python train.py --d_shared_expert=0 --activation="clamped_swiglu" --moe_layers=[2, 3, 4, 5, 6, 7, 8, 9, 10] --normalize_top_k=false --lr_router=0.000399 --batch_tokens=65536 --seq_len=2048 --train_tokens=484600000
Below are experts of layer 4 (counted from 0) of a mixture-of-experts language model. Rows are named router (the router's row for the expert), gate (a neuron's input weights, with its number), up (a neuron's input weights, with its number) and show model dimensions 0-255. Each number is 500 + 25 x the weight over its row's rms, rounded and kept within 0 to 999. Numbers have three digits each.
After each expert's rows: a language model's description of what the expert responds to; "comes after" lists some tokens at least twice as common just before its tokens as in all text. This comes from a sample of Wikipedia text that the model never trained on. Tokens count by the router's weight.

# expert 17
router:477477483553471457487517462474475489512518522486490496482513491529533455473551490509491504543480456461468480499518506478511476461499507472511470498469492494478494459496514526458487522533480525514540472504476507462516487486518490508459531474473482504515501515536490486453533508521483485468525523466525497468470448519507481472474466541483478465516491494496466482474533501487467530481456506514533472520509471464558545475514477493484465456507466500522480517512488477493509508505509530547499487516415481507480496521499470497451448527523476518513543498514488508528507472521480463470528524503514513533536531534484507501494477464485532495489507531476528512523468493497476501500467500460497526511462520526505472491475479481463501451465452473476516511493516476515491514482491505
gate2:473475491492509525475449469536490469495478510512519481491523453503494482515543472493507502569497525541504503494501481471503486497490503455478512507458500473477527499491483511472502485524508488507497533513487479501538516473520527536508471501517477449535515515483491493504508474486568499521473485546518464485454498428497520469551512513510500493509495512454536510452524485506529521470478468501478522511490506509489485502477531522489518530512540482474518507454460522499502492493492502446519530470488486495493508524483452492500498508480563511493509474485479486550523502454505500449513509503511489549558478515479486466472474537497510523464497530471486514478494502510493488481494499511522502442495503487538476536500553523452447489474457489455482448518486496474488500480494459
up2:467515463518462513501477480524511486481502530493516479457485471553445539511513492521493509537517507501499519494492492482509490494524514471515505484483534476494521481497455504501497510460520474547499549482453507501531472485506508518517475448433526512501522475478495497507546515492545481497477459495490508517460506470485480425537509476505470508484506520467570513463486543518480491498477506503492505513559520522495471482485508488479517505510528488529510498495481544512494501525505526447513536479501513494538526490463493537459466498472551505512499492494490474526534533489484500467524529490503509534540505486473482499534478472466503517477534516527491506474478487525485485483509496486511538470514473490536478506490534468483473502520423470450466466507481518477489528455525459
Description: Digit tokens inside scores, statistics and table figures, such as the 0 in 6–0, 7–0 records, decimals and percentages.
comes after: "–", ".", " |", ",", " (", ":"

# expert 39
router:518498495531494484503514439479470468529542517476465428440538443520539470448540476506475472518490480489488490474515511479524491494471515498485466490472474490474485462489524513484476512503487502501526474469502514476535474493520478505455511494474484504531476548555486423492553537534456465486505484476526506484484497529503481481490475508480489482510497502500482500486515469501476510460463504465503487514528473491504517478513454487507475456541484501514507522470477454506532488479542558501521453505490484491475462518491484465487480510523474524533518500528477512518501486520493500491510511534511507520511516540500523456512504465467511506498510537470506520535485476529439486532452488495488498511487510540521484488463502496492480490479471487483520503453519500516458515460481499
gate0:499495494509529484482462471486519511492487536512482548492503438498475471514499504502519529476488494437520515515455465480489452498501488486491482460492472451448498494515501506568517502465485491458530503474533472476458514517508509451485540486543505545496490487528487505502458527493496503541494499498531533501462513511512521533505512516451526505523477448489495506483455514496460510524474531509519512516449495523459513477555504483484482473505491496505529516491539483507533510504523502492492509429557487464488498525489440509496517519513541541521473501514496536480435513504509523492490483495507496519527526474502506481574519488502489497462477463504535505537511479504477431499508492486505492485482489502494520496480522515527517524491526532504511531444492536505510475490499487
up0:495493473474509473482439463488482492488476522526497520501516469498477475527525503496503537472458490491493522517465486480490465452501488519460463481493468471452488494485489507537501497462485490481532505485530512481496508517494517470498546510519494514490472468543473494485447537484519499493509505493522557500494497486517481538517500543462513498488482482504554487521495525463483514491478514491522503533458508516470505478504460512489514495500503465487527503474513487489510499478518471509494517481572520473506548525525445484501485511517524536535465480548482521467459496516517511492479507545515475484503547451501495506568505495507488475450488499516540522539472469497449424500518484543527470487501469513482504494499516535563515537474542533515488515447482510495502504488514490
Description: Newlines, sentence-final periods and section-heading equals signs that close a line, paragraph or heading, such as ==, ")." and line breaks.
comes after: " |", ".", "==", ")", " =", " =="

# expert 9
router:493494484530480460490518486492489498496565499483488473492511500519533488455500496536474468522463479482493486487524514483526481495500518467495486487473473492496453478495529531466510544507445530562529475497465526451526493518528485499498529489453491539489498495530487471474534499533457454463523489485499494498477474525494503451466488513487451493513477516520473494483518492507501523486499535487489469501540451494571524471509472461460449503500477480524511516524482471501525493458532544514532498533435470529476458517494474481483497503503469510518503495516498515532528463515495493439523537510501518483523506509501545454528472476486504476481530538490513526517508493523486511513460476485512514533498558501483496484445481508467498493501468503493504515506523478530472526520496530
gate1:490520460477459458514506527512474512527492519440472534534489475518469551448497504528502535467514516537505516517468531523478513480478438508525514508471483491489476532469487512542525537490527511530511517468493538519495471522501493482499478523514472445497470469487492489516534511556483500491508527500468523497502513492486505509453484499465461546505536511498491533517492487490487523470522538488503475528481511521533542492469448509531547511494532526512490546457509514487520495486525563510534562514511510523477542479514537539521496554458475479508460484519481492466515516521512530499507523502554512480507523520500524523441482511498488504478474536497492491476496538514480524480500467485468520481507483533494509525504514470480499488519494477475532504498500457494495502454497528
up1:506481426523460461524441532465492516532527486483508498534488474524499523480502525501506496460514466537461484455481525502487546502519468514502509509488507454451482542478518499481475427510519505524501519509503527532530501516528478493497463452465504497461495480471497538492541478530464484498512520492510521450505528493545503479502523455489497542517553524493522526540491476488490505506514497492525527525438514463504518498496485562512551531512522506504492504499470499458499500506519502476526522511516485447514508519534518493511469542494455468506472496557489474509446525503498522487488511515495470498499508531524486495479511514494500531448474549511516474490451490497495507481530459486495488519492499510478510492528533528477490498507465481475497478491482468517500488453512529
Description: Opening parentheses and the first token inside them, often in tables, birth notes and measurements, such as (born, (on loan, (3.51.
comes after: " (", " /", "(", "\"", " 0", " medalist"

# expert 51
router:481479480548492472502513447484476493506513529498478497492509523532532467463529471513485508549483452464482481492502497492513487468494518463490475513456475488479481466496528523458478546545476513511548478509477527467529482486510491503453529462463490516514490513548480485437523512509496487489526505482524503463470484521501482462458467516464471453510493505498469503466538514508487518493467512501529492521512479495554533471512470477486482459504480473503480516494483454492516509489495537537496492530450486496474480496491472503451443533537484528527538500494483520516502481503488458453534530514518509529532525509491496492505454467483526488480536518482510519513493507499451506512462503464490536515475522543512486476471463476461501463475453474484519516501521497537484511481483509
gate0:514466497493472464503532494454501472501528514549499547481481488506501525492511509494538497478483519504507499549490534471501509506459485505488514449495473462478457488489502518522524451463516465543517505508535509476528486470511517504505520478527509515456534458434546499467497479504555475461507490511487461500493466508508488489438493493501514515485462459505496489489546484485540500504475533485484501561520506469526515518514460477486533498498525481456512499468491474479490500440474521563469484532550491448505493507498478462527502496499515503459478523479508449514534479504460489463531460492515536545528491455489476477534539481519490503483496499494508525461516497492500498530501493489533514536495481522489491523528497462476510504531498511531496505501487521490457504486476538
up0:508482501479475472506505507515508481483529461510488498510479504508500514491487499471523493444496500488494495528503521501529531498555504528491471486477473472435459474504497482540514472465488467528507517476549486475485508531498543530493491503538506475472506456459512473458518485485563470455491496483492480488453483512498496470510499511512531505490442477474479519486485494470539508504485496487482532519522487474515493505487458492499552486456542480482498502485532508470510527453483512575442488511586483469498512505472529490514522499504508471486511539526516491514503506495499477473517473502535543536484506472477493480511528503530488458477514497512499545432546530446504522533483511509493512545517465498483488514506504474468481506534533527536534511462499508513516515498480507
Description: Digits and numbers in tables, statistics, heights, dates and measurements, such as 1 in 6 ft 1 in, 0, 38.
comes after: " |", "–", ".", " (", ":", ";"

# expert 23
router:465506488509485519468511481480500477521528505496447503495517492497540491485515512506478477538465480487480487494508499494524467484504537485456481503484492510488506462494546526480458552530477519501548459465467530479550498519541498532471523475477475521509460543517492469479500506504483478468509519476527498467479466544521482469447478550447497491523445515521499503491522451510502556474476512462524470513525473496505531499500476477467461484515484476505484503471484464483512471466501515522519492502463491508467450520500475483491486517560475518541495491507513532509516458520468484484513493540515522500533526517475512478532469488460534461462515513493510489532463491524505516492490496464486520533464502514508439493482527461513465474466475476501529536498517481513470515471481503
gate0:528518526489452504522490510536487527478533503519534536462509506495487488473513513498512518530512518499585515479503531515497507512544505497481485522529520442475529518481469519506530502493520503498499484481478486465495503499523512491486506499523549498486492452510471460493513529480511504527532483515514508530479511542551470508480485500472502489519483485482493489538515488495467510448501465473500520485496513520507583514418538518506531492511453500499527478486521517451506520500483455487498523503527480517503508496495471479496529471483523548500523532493498454502486552474489446461521520457526495516517518488500510575464457496474500496504473507475502552502500509446525485463539509540524493441491506544526479518496500485490486519502487464518514472483504476513484541497513481
up0:454498525503487495525516487505512482487503552529533549488503481504491470494517479505514506491545504474501515524516536502524516463519494476472532522450535508529488498510454545450504530469501469494481508528489491505480513526503504491470481493461503510495504530502473485478500524503532477528521495532489495530529505476481518482504519505503519520537505536508486472513523490495482520486531480527532529508519465539527489464503488465537493486538466478487451517521492570521504494492457478525544468510463515533475491477486557523489472490515523463493504532549457486488491457515534508489496501518541533493486518492522493450454509514503518473450521507456488490479538503534507478496493492513521473493495494535475524476556538497475484436434477491470535503484463444500539507479484477
Description: First pieces of lowercase words, often after hyphens or brackets, such as pr(ivate), p(resident), app(earance), un(lock), co(-ordinate).
comes after: "-", " \"", " (", " a", " and", "/"

# expert 61
router:495503472510468479473514469491489506496526520475493460470511435546547453463548487497487494531471498497479483460528527471553485482492517469515490475490487480460485504479524511476481538502506513497516477517480517448514476518528472546471526489420509508521473545558499483481539533491451476471522489475521484477483463523500491475497490498490471474510498498486486477482537493513478525471474510485515478499507479441511512484529483481469470443509488496505497527464486479494532469511498543523511463510461501507493475502491457489477464531534459524507525517507490533506509492532483491496514500515487516548534518530498533470503486477477519503497508519462516497537477469508488475545447504482510523522490513535539480494490505500460520470476482504458519536482512497534478537457488531
gate4:431522486459498521515497532529504463476463480456498526502475518475470525490550517486481485505488489491524483467468547482460469550494481524496511521509481552510455506512539491513491474521490447518469519507517506485459477492490495466496474516486481536506453480485521505477491453509488475466512517463486505512511465507475502535499520517497494448534510504478503497508491483518506515540512496497481499531530496438498468472522513469511512505461508500519540500504519432508477463503480517441480526553546483497500505479473468534475464456497492558501484534508499495521508517502523501500512516519506508521506486468496475501522543484527483477480500521505521522463499458481433545552503486504519463542479484489497515510513529513500459555463510527501520488530514496478498512478528520
up4:450502481485497491506496536544512463475489477489520470503501510471493494478512513483478519500492499521525477468478518479481499527459477512510540541515499552545486506523555517512499491512480443489495516477526510499479511504496469477503476508484489517491480490520505449470506454487553521493492480517501505511498464513527525567512503497505461438512510502477494414525539486501490542521498533503490475528550504462476495482537465504543483502469568498532531503485526474478536457510480499465524512519565461526509485446451476552474437521529494518501495538493480520491487486500511475512488480510505493506481454486491439486484514493515486488493508468489515485459481504517448505552490485531488497518511504492469482481474500496513492517466512513521502497486524491488500483483481532
Description: Closing quotes and parentheses, percent signs, line breaks, lone spaces and numbers in table cells, as in "sleepy", 25%, $100.
comes after: " |", "==", "2", " ==", "1", "==="

# expert 30
router:504503478529471482463512493506499467515508518511468474488520489512548490481519478510481498544461493491478487465553512477526492478476492500499494502490466508473497466506508525475449541512466524494528478495473511473515485499517500527500547482480504537521507526526491469491532517525472488455512504491510486503495506530512491475498490529472482439534474518507490546469505491505470536497497501476513448518508466475547540486510441482475462463502468470516476511510486472490521482472505495537526446524472476526472445504479473473475463523524486532502514536506485503541469489522454488466525507544537543516506518517489504487570475487467526508505548550507500514505489481548469473546488510468474482536472517522525458471493489477479492486475473482491526523513498473492469512454477536
gate0:478516499511546500508556507497502489476481480519506493498479483501488487455479502511475459487511512484534520465542508453503531515525493504516446477535493510475487507480470493513467493499512493460485541496489529491500490502531473473492511519521544526556481515497513494475494514478485468482483504519540518558494497515481523510495520467493510509539485529513545522479463480477459516485536436514539480484497495483494483499505502519504550508486496468488475495480496479526531499486439536501468491505495471477475456466486505493478469488465536509508507522493507503516454470498495473441476460500513435481541502468486495496508562468511521519537538502508511530458452517498482461539540473523476482496501464520493457506461561512440496446506504497511485479473536488494527516507490516
up0:470539527500516510511529511504468500482492499530475486504455457494505462496502520485484493485497495473498481482517484432488512510498475516517490487537489514494498509464493496492417510480515519467521502524488544495503519515531457512513538513540542521541464547539474498477538507478485479508507513515520522536506521503507554543480461495481491478477528515481523539477475477472491521488494406521532490497461484471541524490538513481487518468503524466503535458498505508503535485498468513503439482549472475523461473475528489539479477502469514507488520495503530496516452457501518483457479498510484470467523482496484522495499511491501502506521535509525489521480471518521491508550539465508516476485466499486478502531479517531458506462525510534541524516452510496486469530497494529
Description: First pieces of lowercase words split into subwords, like diss in dissipated, concent, sp, res, sub, pre.
comes after: " the", " and", " a", " The", " to", " an"

# expert 28
router:490482500521460471483523470482497456542532519503442499483531496503567501497531492474474494530469480473499496478520499480501480485487524479489474505519470504476497467486532531457468516521478532515510480480461537454528500492519508540470539480477484532510476559522490499490523517519476509489520510510513481472475475529496478495460497546445512492500453517520461517489504480516490510455482532466525436494530473514498547488485451469478472487507491506505464517477504468475519447456495509491505463510459519524440477516481489479472499502512470513518508519533498519522522470516484511506523507524512526521521516489476515476535462489443518474460531532509504501532480508543506487517486500482498510520471522533510467486489529495474481456448463469487542507519494472493456505480478522
gate0:440519492479500512507515469485518497516541529499507526481482562504522526512509477468479434453507471513535542470470508491543546552521479463462530513527498523496460540512495495486478496539448513459530472476518491461470476464508511530503509489502519494468511474516469529490499566483551538480471451478506494497510492542489504457507485525542475503504510532479468492516476481526544506462489467521491468477536487503521502513513525479530495499510493525489539492443501481508533474481497502509468471542472477513464521505518476502465489508545517546459523535512488499504517504501530534546498490484514481516484497461505489504482463473503490452528474502535496521463507502503520524531517490477457529504503497516526531501488499487479477492512505497511480445489538514508505511500524476
up0:493521468487514529508509545476527474518502494520470496500547591518481503544562454475495460492496506478532480486507538490525505481507504491484492530508485501483440506525515508459493493532455495488550484494514508523492508436514494522497505491477487537497484470488504481463464522488553499498522471494485544529461506538425463454527489489488482498492479520500531523490443462504519507458486491515511486457518496520477498531495488472538491511491488541445508506484455483503508468466483511499482485526510473505498529503548475530514542491530517497509517530501496524468496477477490454533495467466485467523513452447497473469472503496516501474536527510487536519469473531510480510538534470477526503516487500514481504516471458480482489504463488497506491511516519510482512526489502495
Description: Short opening consonant fragments of ordinary English words, often after prefixes like un- or dis-, such as pl(ugged), st(rangulation), c, f.
comes after: "-", " \"", " the", " a", " un", " and"